Weights of a small mixture-of-experts language model, trained from scratch on English Wikipedia: 12 experts in each of 12 layers, a variant of Muon for the experts.
Below are experts of layer 10 (counted from 0) of a mixture-of-experts language model. Rows are named router (the router's row for the expert), gate (a neuron's input weights, with its number), up (a neuron's input weights, with its number) and show model dimensions 0-95. Each number is 200 + 30 x the weight over its row's rms, rounded and kept within 0 to 999.
After each expert's rows: a language model's description of what the expert responds to. This comes from a sample of Wikipedia text that the model never trained on.

# expert 3
router,201,143,242,172,221,163,154,148,184,209,222,145,206,212,222,255,206,189,205,190,203,204,241,231,187,216,180,207,249,199,193,230,211,162,192,162,239,215,179,177,215,131,211,240,263,207,185,244,168,178,207,199,160,219,224,203,230,225,193,218,209,202,193,211,262,197,237,211,178,202,189,192,178,159,161,206,241,226,189,229,210,227,159,206,184,243,213,227,246,238,213,193,197,234,199,187
gate0,157,222,239,186,161,222,197,183,160,235,208,184,204,199,188,186,185,192,151,178,209,224,154,205,212,157,162,203,234,112,226,266,146,176,241,231,207,233,215,161,148,201,194,190,166,209,200,245,184,186,189,203,196,262,241,181,230,203,179,201,211,216,199,206,245,209,190,199,205,208,222,229,151,181,156,241,145,203,195,197,236,181,223,289,158,166,220,240,147,205,248,203,253,258,229,233
up0,226,205,173,182,197,197,219,152,211,180,250,158,262,177,137,210,214,183,180,228,159,208,192,221,259,181,175,183,179,214,217,233,157,210,170,173,215,191,241,230,198,173,226,173,194,229,180,179,224,205,177,207,200,239,179,187,217,157,198,192,245,122,176,234,250,238,246,195,177,183,225,258,222,163,214,182,139,195,172,212,206,173,217,228,240,188,179,155,215,155,211,197,185,257,215,269
gate1,199,158,188,149,208,254,257,163,161,230,211,257,190,218,199,152,204,194,183,164,204,144,178,249,224,166,175,207,223,203,208,237,141,191,198,216,187,277,184,220,237,154,183,242,215,205,212,271,177,225,202,179,206,268,234,182,148,191,195,221,180,180,228,169,171,209,214,172,159,203,189,214,188,152,161,242,191,239,199,227,139,216,163,186,206,199,207,183,220,220,203,186,236,185,219,181
up1,151,197,226,184,189,255,246,224,184,231,214,192,148,213,218,198,266,204,200,194,199,157,248,255,200,208,186,201,247,147,204,178,219,161,163,181,172,235,207,161,214,153,190,242,197,202,144,194,221,187,275,168,210,253,215,197,177,187,208,260,181,212,212,177,199,201,222,207,193,220,202,187,220,95,195,146,196,189,180,171,161,177,156,208,220,261,185,190,217,204,231,212,267,200,154,169
gate2,207,157,184,199,182,193,201,150,168,200,182,158,214,218,245,196,209,190,210,197,190,225,173,179,223,230,177,196,216,215,219,196,213,208,235,158,190,185,188,209,162,224,207,163,194,215,145,212,172,187,203,231,179,258,179,227,207,206,226,224,183,252,195,122,156,152,210,161,181,178,182,152,220,192,202,255,216,204,234,199,212,246,211,206,150,237,140,230,200,170,253,193,137,210,181,167
up2,228,192,218,207,220,206,202,154,173,210,218,158,229,205,249,181,216,211,227,158,211,182,197,145,185,215,183,225,211,146,239,124,214,184,221,186,132,156,221,189,178,246,216,205,186,202,181,163,195,206,186,231,140,221,183,193,242,226,191,162,169,212,171,155,189,155,202,147,176,198,230,213,217,166,160,270,195,224,213,196,253,248,175,192,142,201,189,228,197,219,260,208,150,228,216,189
gate3,218,161,230,171,157,223,175,189,193,202,174,253,185,216,223,177,187,212,227,232,187,163,139,185,173,170,171,171,238,259,232,216,237,215,218,167,209,196,183,243,225,236,194,149,197,261,151,197,202,229,183,208,210,127,230,223,192,255,206,179,196,207,185,249,196,184,239,204,215,159,129,197,149,207,196,225,177,247,228,201,203,213,215,204,194,217,192,200,219,209,173,199,183,200,185,175
up3,198,160,207,205,225,261,216,148,217,197,195,200,228,261,241,210,249,254,184,173,225,193,174,142,189,135,154,214,248,231,205,168,142,208,233,178,207,181,203,244,263,192,198,145,238,208,142,194,220,158,148,245,182,215,264,173,199,164,207,224,184,174,173,193,192,179,173,162,190,215,199,246,186,181,157,192,154,242,211,228,206,254,217,153,227,233,203,240,242,212,202,193,146,255,204,236
What it handles: Prepositions and subordinators such as in, of, during, when and after, starting a phrase after a verb or comma, like "completed in 1436".

# expert 5
router,210,199,240,294,210,152,161,173,176,226,161,185,222,155,223,194,226,156,215,165,259,193,196,224,192,231,209,214,217,190,250,179,198,175,249,201,199,241,184,242,226,149,184,219,219,209,252,235,202,211,213,212,198,246,217,165,186,231,194,180,185,229,202,206,218,195,194,211,185,239,197,225,207,216,181,205,201,194,207,195,228,214,136,206,215,189,193,229,257,167,167,195,236,258,202,230
gate0,211,223,237,267,208,220,188,144,185,192,241,212,209,205,196,145,168,173,156,213,246,191,219,209,223,206,162,173,223,176,211,229,183,182,215,172,174,202,220,243,203,205,208,134,231,198,208,173,226,166,186,200,243,183,167,186,230,214,210,226,244,226,159,231,230,180,220,263,200,209,164,200,162,169,206,214,177,246,157,241,210,188,243,232,215,214,249,189,201,230,234,175,163,212,224,225
up0,144,218,259,256,225,237,135,202,189,205,184,193,229,265,197,200,161,136,171,200,230,181,185,212,150,223,211,209,182,260,236,218,195,204,193,175,187,186,209,171,205,163,226,135,226,218,171,167,200,154,164,183,181,170,180,169,241,198,151,219,202,268,191,252,205,216,216,247,186,182,179,217,134,201,176,254,217,262,198,167,177,125,202,215,236,176,202,163,174,185,196,190,207,231,213,231
gate1,244,244,201,153,210,179,200,179,188,153,171,178,232,250,180,184,242,177,225,211,217,207,188,200,167,202,162,258,179,208,220,198,187,172,204,144,219,203,174,176,165,234,201,240,288,192,203,169,185,206,259,193,227,232,173,204,167,167,171,193,195,225,214,180,187,217,148,188,177,159,158,227,186,216,185,237,194,190,181,237,132,210,137,262,238,222,214,134,222,186,222,211,163,170,163,215
up1,237,185,235,171,172,190,182,190,146,207,204,174,215,234,232,263,242,186,223,184,185,243,199,189,250,275,178,209,181,200,216,258,198,117,145,191,191,195,156,242,218,201,165,238,247,191,221,166,215,186,255,220,217,215,165,144,187,191,200,175,199,236,194,221,174,206,168,166,162,181,144,153,187,199,220,181,210,171,174,196,162,208,181,199,166,208,211,152,223,191,259,176,188,182,157,179
gate2,260,168,235,227,218,217,171,230,162,184,245,197,205,211,208,158,193,230,226,183,181,198,226,193,159,175,199,202,232,211,225,229,204,179,203,221,196,207,181,224,174,287,216,209,161,197,140,198,185,113,202,190,206,227,183,205,194,238,108,209,109,184,178,224,214,163,209,215,193,151,225,201,196,266,214,216,196,151,188,179,203,203,234,181,224,204,169,193,195,232,208,213,179,213,217,243
up2,224,158,186,206,212,187,174,288,144,175,179,187,153,215,210,204,230,166,228,164,201,225,242,147,140,214,212,198,230,212,266,214,182,174,224,256,215,193,241,175,161,202,252,230,142,205,179,195,159,166,147,206,216,242,185,207,223,280,143,192,171,208,196,201,163,197,253,246,179,167,244,187,192,232,245,202,196,157,216,186,205,176,191,184,283,184,205,212,191,176,193,230,136,131,240,271
gate3,166,229,208,200,203,237,224,252,213,215,244,187,135,220,222,204,210,206,178,176,179,213,197,188,190,232,254,181,199,227,202,187,193,211,161,217,213,199,160,197,213,215,149,185,202,177,247,183,209,193,219,187,172,210,207,193,180,229,179,183,151,162,136,216,192,197,165,207,171,199,185,221,251,154,189,191,209,193,188,204,192,191,160,201,207,229,211,205,218,255,206,244,240,270,220,237
up3,198,187,223,164,175,175,216,234,230,218,227,208,140,230,200,231,191,190,190,175,156,235,185,163,250,246,243,196,197,207,205,184,182,228,200,233,200,188,203,194,246,203,147,228,206,197,208,187,216,193,199,182,181,209,210,187,196,264,179,167,197,168,144,179,216,199,193,225,194,216,212,221,223,176,222,195,197,226,216,180,171,213,171,220,199,174,217,233,232,217,196,219,209,274,166,227
What it handles: Head nouns ending titles and names of organizations, works and awards, such as album, Award, Magazine, Records, Stadium, Association.

# expert 10
router,252,159,237,215,191,195,162,212,218,171,232,134,216,184,191,279,240,176,168,196,243,191,249,201,253,243,213,175,141,189,151,228,198,165,212,181,189,215,226,243,200,173,224,232,200,187,193,201,167,226,241,199,216,243,181,182,208,234,151,202,190,230,176,177,255,191,189,183,152,206,221,152,227,206,181,175,223,199,216,178,208,226,184,217,234,203,231,180,166,181,254,218,135,204,190,186
gate0,216,216,207,233,222,216,193,179,197,222,169,171,183,209,203,208,175,244,198,177,240,223,265,206,201,234,227,184,181,208,186,113,213,213,213,172,246,213,222,219,135,190,212,194,194,210,214,243,170,210,254,207,192,178,175,202,235,154,206,139,202,269,198,180,253,183,219,201,158,189,218,213,177,238,204,197,174,186,222,148,184,218,213,233,180,241,173,243,234,157,250,176,227,195,195,197
up0,214,168,238,202,190,190,189,177,188,227,164,199,183,216,194,172,270,232,155,187,177,191,221,158,219,277,196,218,205,204,205,176,224,258,207,186,210,201,181,210,149,167,214,186,247,185,223,217,161,221,217,196,190,154,210,183,239,187,196,199,162,264,220,217,238,220,160,198,211,231,168,231,147,202,210,139,242,179,211,136,204,138,200,210,216,249,172,209,255,147,223,178,192,220,212,200
gate1,234,230,161,191,224,153,188,239,182,224,219,212,187,199,241,223,180,178,219,245,203,215,225,216,214,191,158,202,232,206,170,181,176,227,146,205,205,200,183,240,228,203,229,197,306,214,198,217,198,194,140,159,232,236,201,195,174,187,226,252,188,284,187,204,212,168,223,217,186,190,158,170,185,197,207,227,233,200,205,197,230,229,230,191,200,187,227,151,209,234,230,243,254,107,207,230
up1,219,238,188,157,189,210,137,230,184,188,201,225,170,188,209,239,192,199,193,217,238,156,208,235,199,188,174,205,198,209,242,218,204,231,164,224,238,190,221,240,206,227,236,189,276,230,200,224,206,189,111,155,196,246,160,207,214,231,199,258,151,246,198,165,205,192,211,227,172,206,197,144,168,227,214,230,235,223,197,202,193,210,208,183,164,189,193,130,251,260,204,221,264,149,213,207
gate2,149,214,152,181,235,255,179,218,229,211,211,197,245,139,218,165,206,142,175,216,220,222,213,227,226,251,197,178,217,245,219,92,166,187,182,185,207,214,233,275,207,183,170,232,201,254,197,254,180,170,147,196,180,214,156,229,162,208,134,208,224,217,233,212,185,200,161,206,175,227,159,172,202,276,203,210,214,186,234,179,236,211,181,211,202,185,194,275,211,227,170,248,165,254,191,187
up2,214,164,174,196,268,206,189,209,199,225,177,143,218,132,202,175,191,147,185,220,206,256,239,159,249,202,227,149,187,206,205,174,149,204,194,175,219,211,210,230,191,205,154,197,213,247,201,209,134,207,215,197,188,166,186,206,189,210,159,210,242,185,257,258,219,227,166,217,187,208,143,194,191,269,224,195,223,161,159,146,237,197,136,254,221,181,199,251,206,237,175,216,174,235,214,181
gate3,229,136,157,214,206,166,303,156,202,225,229,224,197,154,205,194,165,199,208,196,253,197,245,223,201,238,187,181,220,176,236,170,250,202,224,184,260,184,246,180,202,186,224,196,185,188,172,194,150,184,216,196,215,174,203,243,171,193,209,192,217,208,216,157,216,228,275,200,202,166,213,118,196,169,183,193,149,249,225,194,260,205,191,250,231,259,216,227,206,237,177,241,232,218,182,181
up3,136,197,203,166,196,170,202,198,228,227,150,182,185,127,251,171,216,169,164,212,214,184,242,152,195,194,237,188,184,193,184,222,177,206,217,181,227,187,274,226,160,195,220,214,197,174,152,206,209,174,213,207,205,203,217,212,199,208,223,164,222,187,196,210,193,230,182,160,176,189,133,217,205,226,141,123,180,186,194,197,195,217,161,198,244,186,202,229,235,188,187,224,231,224,205,169
What it handles: Articles and possessive determiners such as the, his, their and its, mostly after prepositions like "of the", "in the".

# expert 1
router,180,197,269,190,184,154,147,130,142,272,185,143,225,224,172,192,244,200,191,149,195,191,203,266,174,274,242,168,222,226,220,211,195,182,193,174,152,171,225,202,176,160,138,202,190,258,227,237,194,206,206,163,214,244,285,193,214,224,232,201,179,169,222,181,170,193,217,182,157,192,209,176,223,208,200,169,185,172,193,218,249,208,187,164,156,182,187,209,208,176,177,227,185,226,159,194
gate0,169,255,161,173,190,192,207,220,243,192,176,245,252,217,252,232,178,236,228,170,229,226,214,217,201,150,189,220,244,214,156,168,210,194,217,215,219,182,227,258,215,210,153,218,210,169,198,160,187,167,210,182,187,234,193,156,150,198,175,211,163,166,196,185,240,191,233,228,175,99,192,227,183,199,248,155,211,229,195,178,155,153,191,145,180,254,206,223,257,186,224,203,210,200,242,231
up0,215,253,108,207,202,148,227,180,188,185,191,253,237,205,249,227,176,219,232,233,227,233,189,176,196,242,204,238,220,190,194,169,236,142,236,202,213,171,190,254,227,183,153,217,206,167,175,224,165,206,165,208,157,200,221,202,173,178,156,165,153,176,215,173,187,163,251,249,194,138,237,218,221,245,262,182,231,229,254,209,178,156,179,206,185,244,207,186,193,167,184,205,163,132,249,221
gate1,238,198,251,234,235,163,146,209,179,189,174,187,232,218,170,212,227,192,148,169,189,206,227,184,208,236,238,172,182,191,189,203,187,218,182,192,207,188,212,196,223,215,223,166,183,250,241,209,157,252,185,229,201,167,187,226,208,232,160,172,184,211,185,222,164,265,173,196,178,186,169,174,168,230,192,163,237,149,193,206,189,178,191,173,212,211,220,181,230,212,215,237,173,169,203,219
up1,208,203,286,256,225,169,180,194,209,192,166,224,225,219,178,235,255,224,146,210,200,227,187,214,184,201,190,159,219,173,149,197,249,195,155,206,199,203,235,165,138,198,196,191,153,208,200,178,202,240,142,235,204,201,226,224,230,228,188,142,157,209,172,226,187,207,185,246,169,166,145,181,195,214,224,194,195,202,218,210,176,203,184,173,184,228,228,194,213,232,200,182,187,204,188,225
gate2,153,203,202,191,161,176,196,156,215,201,179,174,181,193,198,223,204,239,139,225,210,173,157,212,209,159,176,198,191,254,208,224,265,175,206,162,200,190,186,239,226,164,151,226,185,189,186,181,265,219,226,135,206,220,186,210,228,209,181,163,155,171,180,230,187,160,174,217,203,186,210,224,233,201,188,156,205,226,221,177,201,225,219,155,287,212,197,178,263,219,209,229,173,163,206,208
up2,194,227,248,213,163,209,151,203,190,192,182,189,192,175,241,207,198,216,147,192,153,180,203,197,204,185,200,140,178,196,197,200,226,205,199,199,198,237,178,247,146,207,198,222,236,226,162,151,194,190,179,163,123,229,206,233,218,179,184,217,221,186,165,237,199,208,246,229,215,164,176,163,206,184,194,191,186,246,147,203,211,181,248,196,258,187,216,259,194,164,228,205,175,169,188,206
gate3,203,234,200,208,227,205,182,166,176,237,164,114,251,250,192,236,207,223,212,201,165,183,225,220,196,191,191,184,189,259,215,219,156,166,179,230,193,184,236,179,201,207,143,198,200,208,213,226,150,228,225,215,237,224,229,189,210,180,155,259,222,197,185,192,215,224,234,186,176,122,159,223,232,219,178,221,220,231,213,224,137,255,248,203,254,234,208,202,195,290,230,165,213,254,177,217
up3,183,177,191,193,184,222,189,180,242,225,219,197,235,210,198,188,223,137,161,234,261,139,301,199,165,156,220,170,224,228,189,163,197,197,152,187,218,135,220,232,190,234,203,220,203,184,211,209,169,203,224,241,186,214,200,171,174,142,222,177,253,187,214,228,163,144,231,199,195,171,197,205,203,168,188,245,240,172,224,185,198,194,201,176,242,213,252,206,258,256,222,198,177,235,159,206
What it handles: Content nouns and their inner or suffix pieces in expository prose, such as water, treatment, social, mor-ale, res-ili-ence.

# expert 11
router,192,176,220,269,212,193,176,163,181,316,236,179,202,221,179,227,168,206,221,201,203,214,213,177,195,232,193,192,267,189,209,216,224,217,208,191,250,209,201,206,192,228,213,247,202,190,189,236,205,142,116,233,252,217,231,172,220,238,240,246,142,158,218,205,179,164,242,208,208,223,218,174,222,184,205,176,188,219,237,205,232,177,164,200,197,261,218,222,215,176,221,221,177,177,224,217
gate0,198,191,156,243,262,189,194,183,168,220,153,190,176,218,184,195,195,205,164,212,223,211,133,229,184,233,210,201,231,204,175,213,208,127,156,193,241,178,134,139,220,252,181,211,216,252,186,241,160,187,184,250,150,250,226,142,199,191,187,175,210,192,198,148,111,244,231,185,177,232,207,168,192,234,248,206,213,202,184,247,237,150,225,223,243,144,247,242,206,201,217,246,158,183,203,211
up0,253,184,166,189,167,184,182,189,243,271,170,232,168,206,202,188,232,184,179,225,159,160,231,202,173,266,172,249,197,185,167,186,199,210,214,246,179,216,177,178,234,215,189,147,223,209,233,163,185,249,203,227,208,217,224,218,209,212,173,201,196,203,173,172,177,171,221,248,170,155,203,172,207,142,187,162,220,188,221,212,189,217,242,229,214,252,173,205,246,257,204,234,165,182,153,185
gate1,235,205,186,229,203,207,167,156,170,209,175,184,151,211,229,138,212,203,222,240,249,213,217,195,219,227,189,194,226,232,229,184,190,208,176,219,217,230,181,248,184,142,204,158,207,173,184,252,168,151,242,142,188,202,173,197,139,173,184,191,217,209,165,187,258,191,196,168,190,228,177,185,161,175,142,228,172,228,232,158,215,226,262,201,161,227,201,161,213,162,246,207,204,191,253,158
up1,204,178,228,211,147,183,163,186,170,177,202,198,195,211,220,127,178,189,211,211,242,196,151,164,226,233,194,192,244,220,232,242,160,177,183,233,208,234,187,231,192,186,211,134,211,201,203,207,177,190,217,193,169,170,185,214,152,170,152,200,179,204,179,166,260,178,252,202,255,239,188,226,227,232,181,193,193,193,217,194,180,181,232,223,202,193,186,219,233,186,191,196,183,187,262,186
gate2,222,220,187,198,144,242,132,172,206,173,222,217,231,203,246,248,214,222,225,238,264,184,190,198,195,171,156,217,170,178,206,191,231,188,227,203,206,211,180,168,187,163,206,216,188,195,198,221,168,160,178,179,198,137,120,192,211,177,199,204,234,233,254,116,192,256,185,200,175,227,224,194,243,221,207,132,265,238,185,147,201,176,146,209,218,179,227,232,157,158,199,175,179,203,211,164
up2,228,212,181,207,200,214,172,170,211,185,240,235,154,222,204,225,242,205,199,211,178,189,193,194,168,180,213,233,196,240,186,195,222,231,235,235,222,230,190,204,206,162,259,172,200,194,182,215,230,125,192,157,204,178,208,183,212,176,231,207,238,177,209,123,181,202,181,227,208,166,234,218,200,175,195,187,219,213,188,147,157,190,197,164,192,207,201,185,202,250,182,176,196,185,251,247
gate3,283,208,254,242,200,210,203,213,189,217,223,208,204,177,209,173,160,227,180,250,185,200,166,176,184,176,210,188,216,213,217,262,206,204,175,224,192,191,182,244,158,181,159,211,208,221,156,174,175,151,185,166,166,183,180,136,185,219,198,184,199,158,226,228,213,188,149,270,167,226,190,183,218,218,200,241,186,221,175,165,226,187,156,178,233,186,187,177,201,197,221,166,201,194,170,196
up3,211,213,247,191,175,169,179,226,194,176,232,191,190,153,203,179,143,205,196,184,160,199,169,185,184,167,160,169,255,197,188,229,171,221,209,168,215,214,243,225,170,201,161,196,204,209,170,164,185,202,202,207,203,225,194,225,211,215,219,209,254,173,259,212,203,176,177,225,152,191,144,186,214,191,133,186,203,208,274,283,227,206,140,255,173,138,199,198,207,199,166,231,212,189,264,184
What it handles: Letter and syllable pieces inside non-English personal and place names, Slavic, Romance or Hungarian, such as Mir-os-lav, Ta-var-es, -ić, š.

# expert 6
router,250,175,260,229,198,129,172,209,143,256,200,164,196,218,229,175,188,155,248,184,227,154,276,200,202,205,187,194,276,169,214,212,140,194,193,155,166,182,177,244,228,97,162,204,189,181,158,205,172,180,198,188,202,234,241,190,225,212,181,198,182,174,188,179,187,198,204,207,204,228,222,186,238,178,175,208,202,162,188,220,247,177,203,154,169,232,202,202,246,157,179,192,219,239,222,220
gate0,131,197,234,166,196,165,159,188,186,225,198,216,227,217,176,181,143,202,217,209,244,188,222,191,181,156,253,220,176,166,189,226,191,213,205,153,206,235,239,225,187,186,165,179,158,260,179,159,226,181,220,248,156,185,171,223,141,207,212,192,135,194,242,209,178,187,214,190,186,213,192,200,227,202,218,187,201,190,181,173,190,153,178,164,190,246,216,175,202,233,164,196,191,205,172,239
up0,203,207,220,196,219,186,204,218,231,247,188,171,232,198,153,175,192,162,195,220,249,228,215,177,229,228,209,216,205,205,203,219,183,195,199,207,197,168,106,210,269,165,187,209,165,232,123,194,184,200,200,220,230,212,178,217,162,202,157,183,137,237,225,227,155,115,184,195,193,176,199,203,233,202,225,164,213,195,186,199,230,241,222,219,164,187,205,245,189,218,233,220,184,177,185,198
gate1,201,229,178,209,220,191,167,177,229,271,181,225,185,222,144,182,213,216,176,219,216,283,190,182,154,202,232,209,238,173,187,253,196,234,181,175,199,154,178,238,162,241,205,147,269,183,232,217,182,223,198,180,191,172,165,164,175,201,207,209,203,226,162,180,151,183,192,203,244,174,246,173,199,229,135,180,174,206,216,201,220,203,221,120,202,167,192,181,214,195,195,194,200,178,232,219
up1,239,245,194,219,201,177,193,213,262,224,246,193,211,241,181,170,186,164,189,172,259,225,189,180,155,207,277,194,238,126,231,198,174,208,156,211,195,175,197,133,176,209,200,142,237,192,185,191,164,215,193,241,186,189,190,151,181,176,210,205,197,194,153,184,155,210,207,216,220,221,208,144,233,206,142,166,192,189,250,196,217,177,205,146,171,212,161,196,171,203,184,189,184,159,185,211
gate2,195,183,222,206,166,202,181,174,176,242,193,199,179,217,200,201,206,199,233,200,229,218,223,209,209,215,193,245,206,194,159,198,201,168,190,176,172,174,190,215,178,178,196,173,142,180,231,216,231,179,202,173,201,192,187,175,236,174,199,227,127,144,218,148,190,242,284,210,215,197,230,173,267,237,191,185,212,228,189,191,191,192,252,191,187,192,202,215,212,170,151,182,194,184,172,238
up2,230,203,214,194,180,177,206,154,183,208,219,164,175,204,287,191,199,211,212,193,247,199,217,218,214,174,184,201,248,195,184,228,208,151,189,219,204,168,199,187,223,214,185,184,156,186,190,211,204,135,176,171,248,181,171,190,224,181,168,217,221,162,166,190,179,251,257,206,205,199,230,171,266,190,225,152,191,237,176,196,188,217,223,237,178,265,210,177,253,157,152,199,229,180,199,225
gate3,224,202,210,193,221,157,160,161,229,275,214,174,177,212,217,212,179,254,201,234,198,176,188,180,146,175,198,170,223,237,238,228,140,202,199,189,170,155,183,226,261,178,181,223,148,202,176,253,188,203,173,177,211,236,215,235,237,276,258,212,204,197,209,182,205,199,182,187,188,245,183,194,215,216,187,236,205,231,138,168,172,206,178,185,204,208,237,165,198,155,153,210,137,195,242,189
up3,221,188,173,221,189,203,217,154,211,274,218,222,181,207,190,202,216,157,191,177,172,187,194,243,173,188,205,196,232,221,250,247,149,167,206,216,230,186,181,176,214,220,171,214,160,203,175,222,186,224,161,140,206,257,231,200,224,214,226,169,189,228,215,230,256,187,189,215,205,189,171,213,228,226,159,171,141,185,152,153,200,215,176,224,221,225,231,193,203,165,198,187,114,231,185,190
What it handles: Verbs, auxiliaries and verb-stem pieces in narrative or explanatory prose, such as was, used, moved, returned, p-ush, pre-tending.

# expert 2
router,225,198,207,164,204,195,206,160,141,264,156,162,154,212,191,256,159,165,200,213,222,186,179,182,223,263,206,184,237,213,223,168,200,159,215,173,217,206,231,198,215,180,177,178,200,134,155,220,166,160,172,218,207,193,239,193,236,178,222,208,167,171,153,162,202,196,180,220,189,173,171,222,188,205,208,221,227,186,199,175,181,218,173,189,203,213,190,144,227,180,221,221,249,221,254,175
gate0,189,207,142,140,218,262,199,254,212,220,218,174,208,209,188,160,198,226,227,169,192,217,177,227,169,236,244,217,209,195,180,213,218,236,167,232,191,183,188,237,183,202,207,195,223,175,149,191,197,213,215,204,167,188,267,200,241,202,189,146,155,176,184,190,269,215,165,219,237,241,191,155,205,206,182,219,153,125,177,209,173,157,156,137,143,207,163,171,212,224,210,197,201,231,161,175
up0,199,184,192,216,217,249,197,211,183,235,199,191,236,198,189,208,197,197,218,233,248,203,152,193,146,195,260,191,178,228,196,196,192,243,208,199,174,203,208,239,233,218,87,240,180,159,208,135,253,230,204,173,184,198,185,224,224,174,166,172,179,193,239,177,194,238,189,225,203,221,190,184,238,200,217,167,169,181,170,167,193,229,194,173,188,187,213,215,224,239,182,212,225,190,237,232
gate1,230,167,183,271,223,217,179,197,178,200,169,218,200,216,219,157,181,196,163,232,180,279,187,215,194,245,178,202,201,210,205,244,193,156,190,164,202,227,212,184,224,144,197,144,205,192,221,207,168,206,209,217,215,219,194,139,189,202,203,188,178,230,219,189,188,212,185,195,169,222,215,191,184,173,194,174,215,165,207,162,206,209,205,223,206,237,261,138,166,229,202,189,162,202,196,191
up1,200,176,250,232,190,185,239,189,236,221,192,189,241,207,184,171,243,191,194,169,197,211,188,292,207,250,203,218,195,220,162,236,195,130,218,158,209,209,169,144,202,180,183,193,221,207,189,174,108,215,171,177,187,173,203,166,260,229,206,237,204,172,214,207,216,233,169,219,213,203,188,174,194,185,108,181,167,151,172,181,277,202,239,248,188,198,197,214,207,233,213,275,190,164,170,201
gate2,210,260,175,243,244,191,112,214,149,238,247,235,204,213,242,178,208,189,142,132,191,175,199,197,258,179,161,190,175,183,210,213,180,197,134,191,185,207,238,229,189,149,154,171,179,221,200,227,210,250,273,155,221,220,177,261,224,239,181,208,245,176,198,246,207,153,210,231,229,168,182,201,164,169,142,233,178,182,206,200,221,223,185,170,205,220,184,180,192,133,191,160,190,190,201,228
up2,215,251,141,247,115,120,173,160,147,171,170,197,201,255,236,227,223,141,165,145,191,169,227,201,216,198,165,222,220,251,228,239,242,192,128,203,161,255,170,260,200,143,155,209,196,146,159,208,197,212,217,220,265,207,202,217,175,204,237,221,219,182,204,227,216,133,230,193,211,173,180,216,164,191,192,240,194,147,190,221,207,221,166,204,179,236,239,217,180,154,171,180,205,200,230,229
gate3,246,184,232,218,222,215,210,196,196,178,215,191,218,166,190,190,230,213,185,217,214,183,177,190,204,179,232,213,201,202,158,210,202,177,208,215,184,229,155,250,226,200,207,206,198,153,174,244,176,168,184,148,183,249,226,231,227,267,194,277,263,205,281,181,234,207,191,251,149,211,170,163,181,200,211,215,184,191,217,204,154,260,183,166,183,208,116,183,186,277,180,225,175,188,200,241
up3,202,246,190,184,208,188,217,249,189,213,200,175,197,222,185,228,244,180,179,174,195,173,208,210,133,268,231,204,198,204,192,220,219,217,177,236,185,199,148,189,218,166,183,206,239,177,197,226,222,187,255,158,233,199,223,259,208,195,193,228,231,256,190,200,251,259,206,223,151,225,175,164,131,209,244,194,219,240,206,187,106,214,232,136,199,190,191,192,161,185,251,182,182,308,198,184
What it handles: The word "and", commas, "by", "&" and "=" joining names or items, often in music, film and TV credits, casts and infoboxes.

# expert 0
router,263,141,192,255,229,134,222,130,222,233,162,176,183,220,228,220,189,178,187,186,180,209,182,176,236,221,192,198,239,232,186,218,169,181,214,219,212,181,253,216,239,166,200,242,208,243,196,242,173,173,243,206,199,197,173,192,235,194,176,232,208,223,245,221,234,125,189,234,164,208,247,181,216,220,192,204,192,188,200,161,183,227,210,190,213,235,227,236,210,196,219,192,173,224,252,224
gate0,224,160,162,212,159,186,237,207,210,191,185,191,129,183,188,165,184,148,226,233,168,224,222,212,271,241,205,214,251,214,192,202,191,172,213,219,182,203,186,177,161,211,182,224,228,216,213,226,267,196,209,223,217,250,159,253,177,225,157,190,157,158,240,161,189,221,222,167,191,141,224,176,208,218,202,241,210,176,195,194,266,229,237,245,230,212,203,235,223,215,149,175,163,194,218,141
up0,261,193,200,190,214,192,226,236,202,182,183,143,181,233,197,151,215,149,170,190,215,227,199,195,211,194,221,184,247,207,156,176,221,163,201,221,197,168,217,209,162,178,209,236,256,229,176,190,231,173,204,208,203,245,194,243,184,247,179,172,163,180,222,198,205,197,199,188,212,168,214,205,211,265,210,282,185,167,202,203,204,181,193,198,229,213,226,211,175,209,177,181,210,173,102,113
gate1,224,232,180,251,151,269,164,179,196,190,200,212,285,198,249,116,240,194,196,222,271,188,164,195,178,243,223,159,187,174,234,211,212,187,116,170,208,281,196,135,221,175,198,242,216,136,201,207,219,192,239,177,200,211,234,195,220,225,118,209,184,182,157,214,205,192,143,163,230,170,226,228,201,251,134,224,149,192,179,193,273,244,226,186,179,154,178,216,147,235,203,197,221,207,198,184
up1,242,182,216,196,217,108,174,130,146,261,186,157,199,196,245,218,208,187,229,160,262,155,214,203,174,161,155,188,222,165,220,210,173,218,219,189,198,235,167,187,265,209,229,224,191,163,228,216,173,215,186,180,203,256,214,137,215,144,223,218,158,197,213,227,256,139,140,235,252,179,243,192,213,215,178,265,188,237,145,159,190,245,157,186,220,161,230,187,185,227,183,202,155,211,183,211
gate2,212,198,220,213,219,174,167,237,204,210,186,203,202,261,153,214,198,194,234,215,192,172,169,246,212,235,213,270,221,150,210,232,128,167,150,146,271,259,176,249,190,189,173,235,176,217,199,232,194,200,194,166,235,168,212,180,173,208,161,228,161,192,200,181,222,132,178,243,219,215,218,186,229,183,169,247,152,252,183,244,178,188,192,190,217,187,167,202,235,187,207,187,158,206,237,183
up2,222,240,202,203,250,207,210,228,181,201,163,170,211,223,180,222,184,183,268,216,244,255,239,190,204,216,199,238,198,130,188,224,165,168,165,211,224,204,214,273,259,255,158,233,137,237,173,229,193,214,196,172,220,205,194,166,198,194,187,234,205,212,187,224,195,126,248,221,187,261,188,177,227,209,184,244,190,195,183,177,163,160,184,147,228,211,180,165,206,191,187,203,164,175,239,197
gate3,215,172,186,233,172,218,215,220,225,187,129,235,224,201,181,240,158,210,129,229,181,199,198,174,223,257,226,215,221,190,184,217,225,198,225,240,162,180,211,238,167,189,154,175,170,178,218,177,94,213,125,228,147,260,208,199,192,260,197,199,166,183,201,262,232,213,188,202,219,155,226,208,202,171,179,164,183,151,212,226,188,194,227,192,175,184,206,195,217,140,165,167,167,255,257,148
up3,253,201,232,245,200,184,204,240,190,210,223,214,233,200,131,228,220,240,236,241,161,253,156,148,205,194,194,200,220,160,178,202,205,213,189,201,213,176,154,220,175,217,200,178,208,162,188,208,137,190,164,287,166,240,185,147,226,183,166,204,245,195,175,241,207,208,158,214,190,193,224,189,166,227,199,210,191,138,139,193,175,179,188,161,201,183,184,208,222,211,159,161,156,193,264,193
What it handles: Digits and numeric pieces in tables, statistics and coordinates, such as scores, populations, durations, and the ′ mark or km.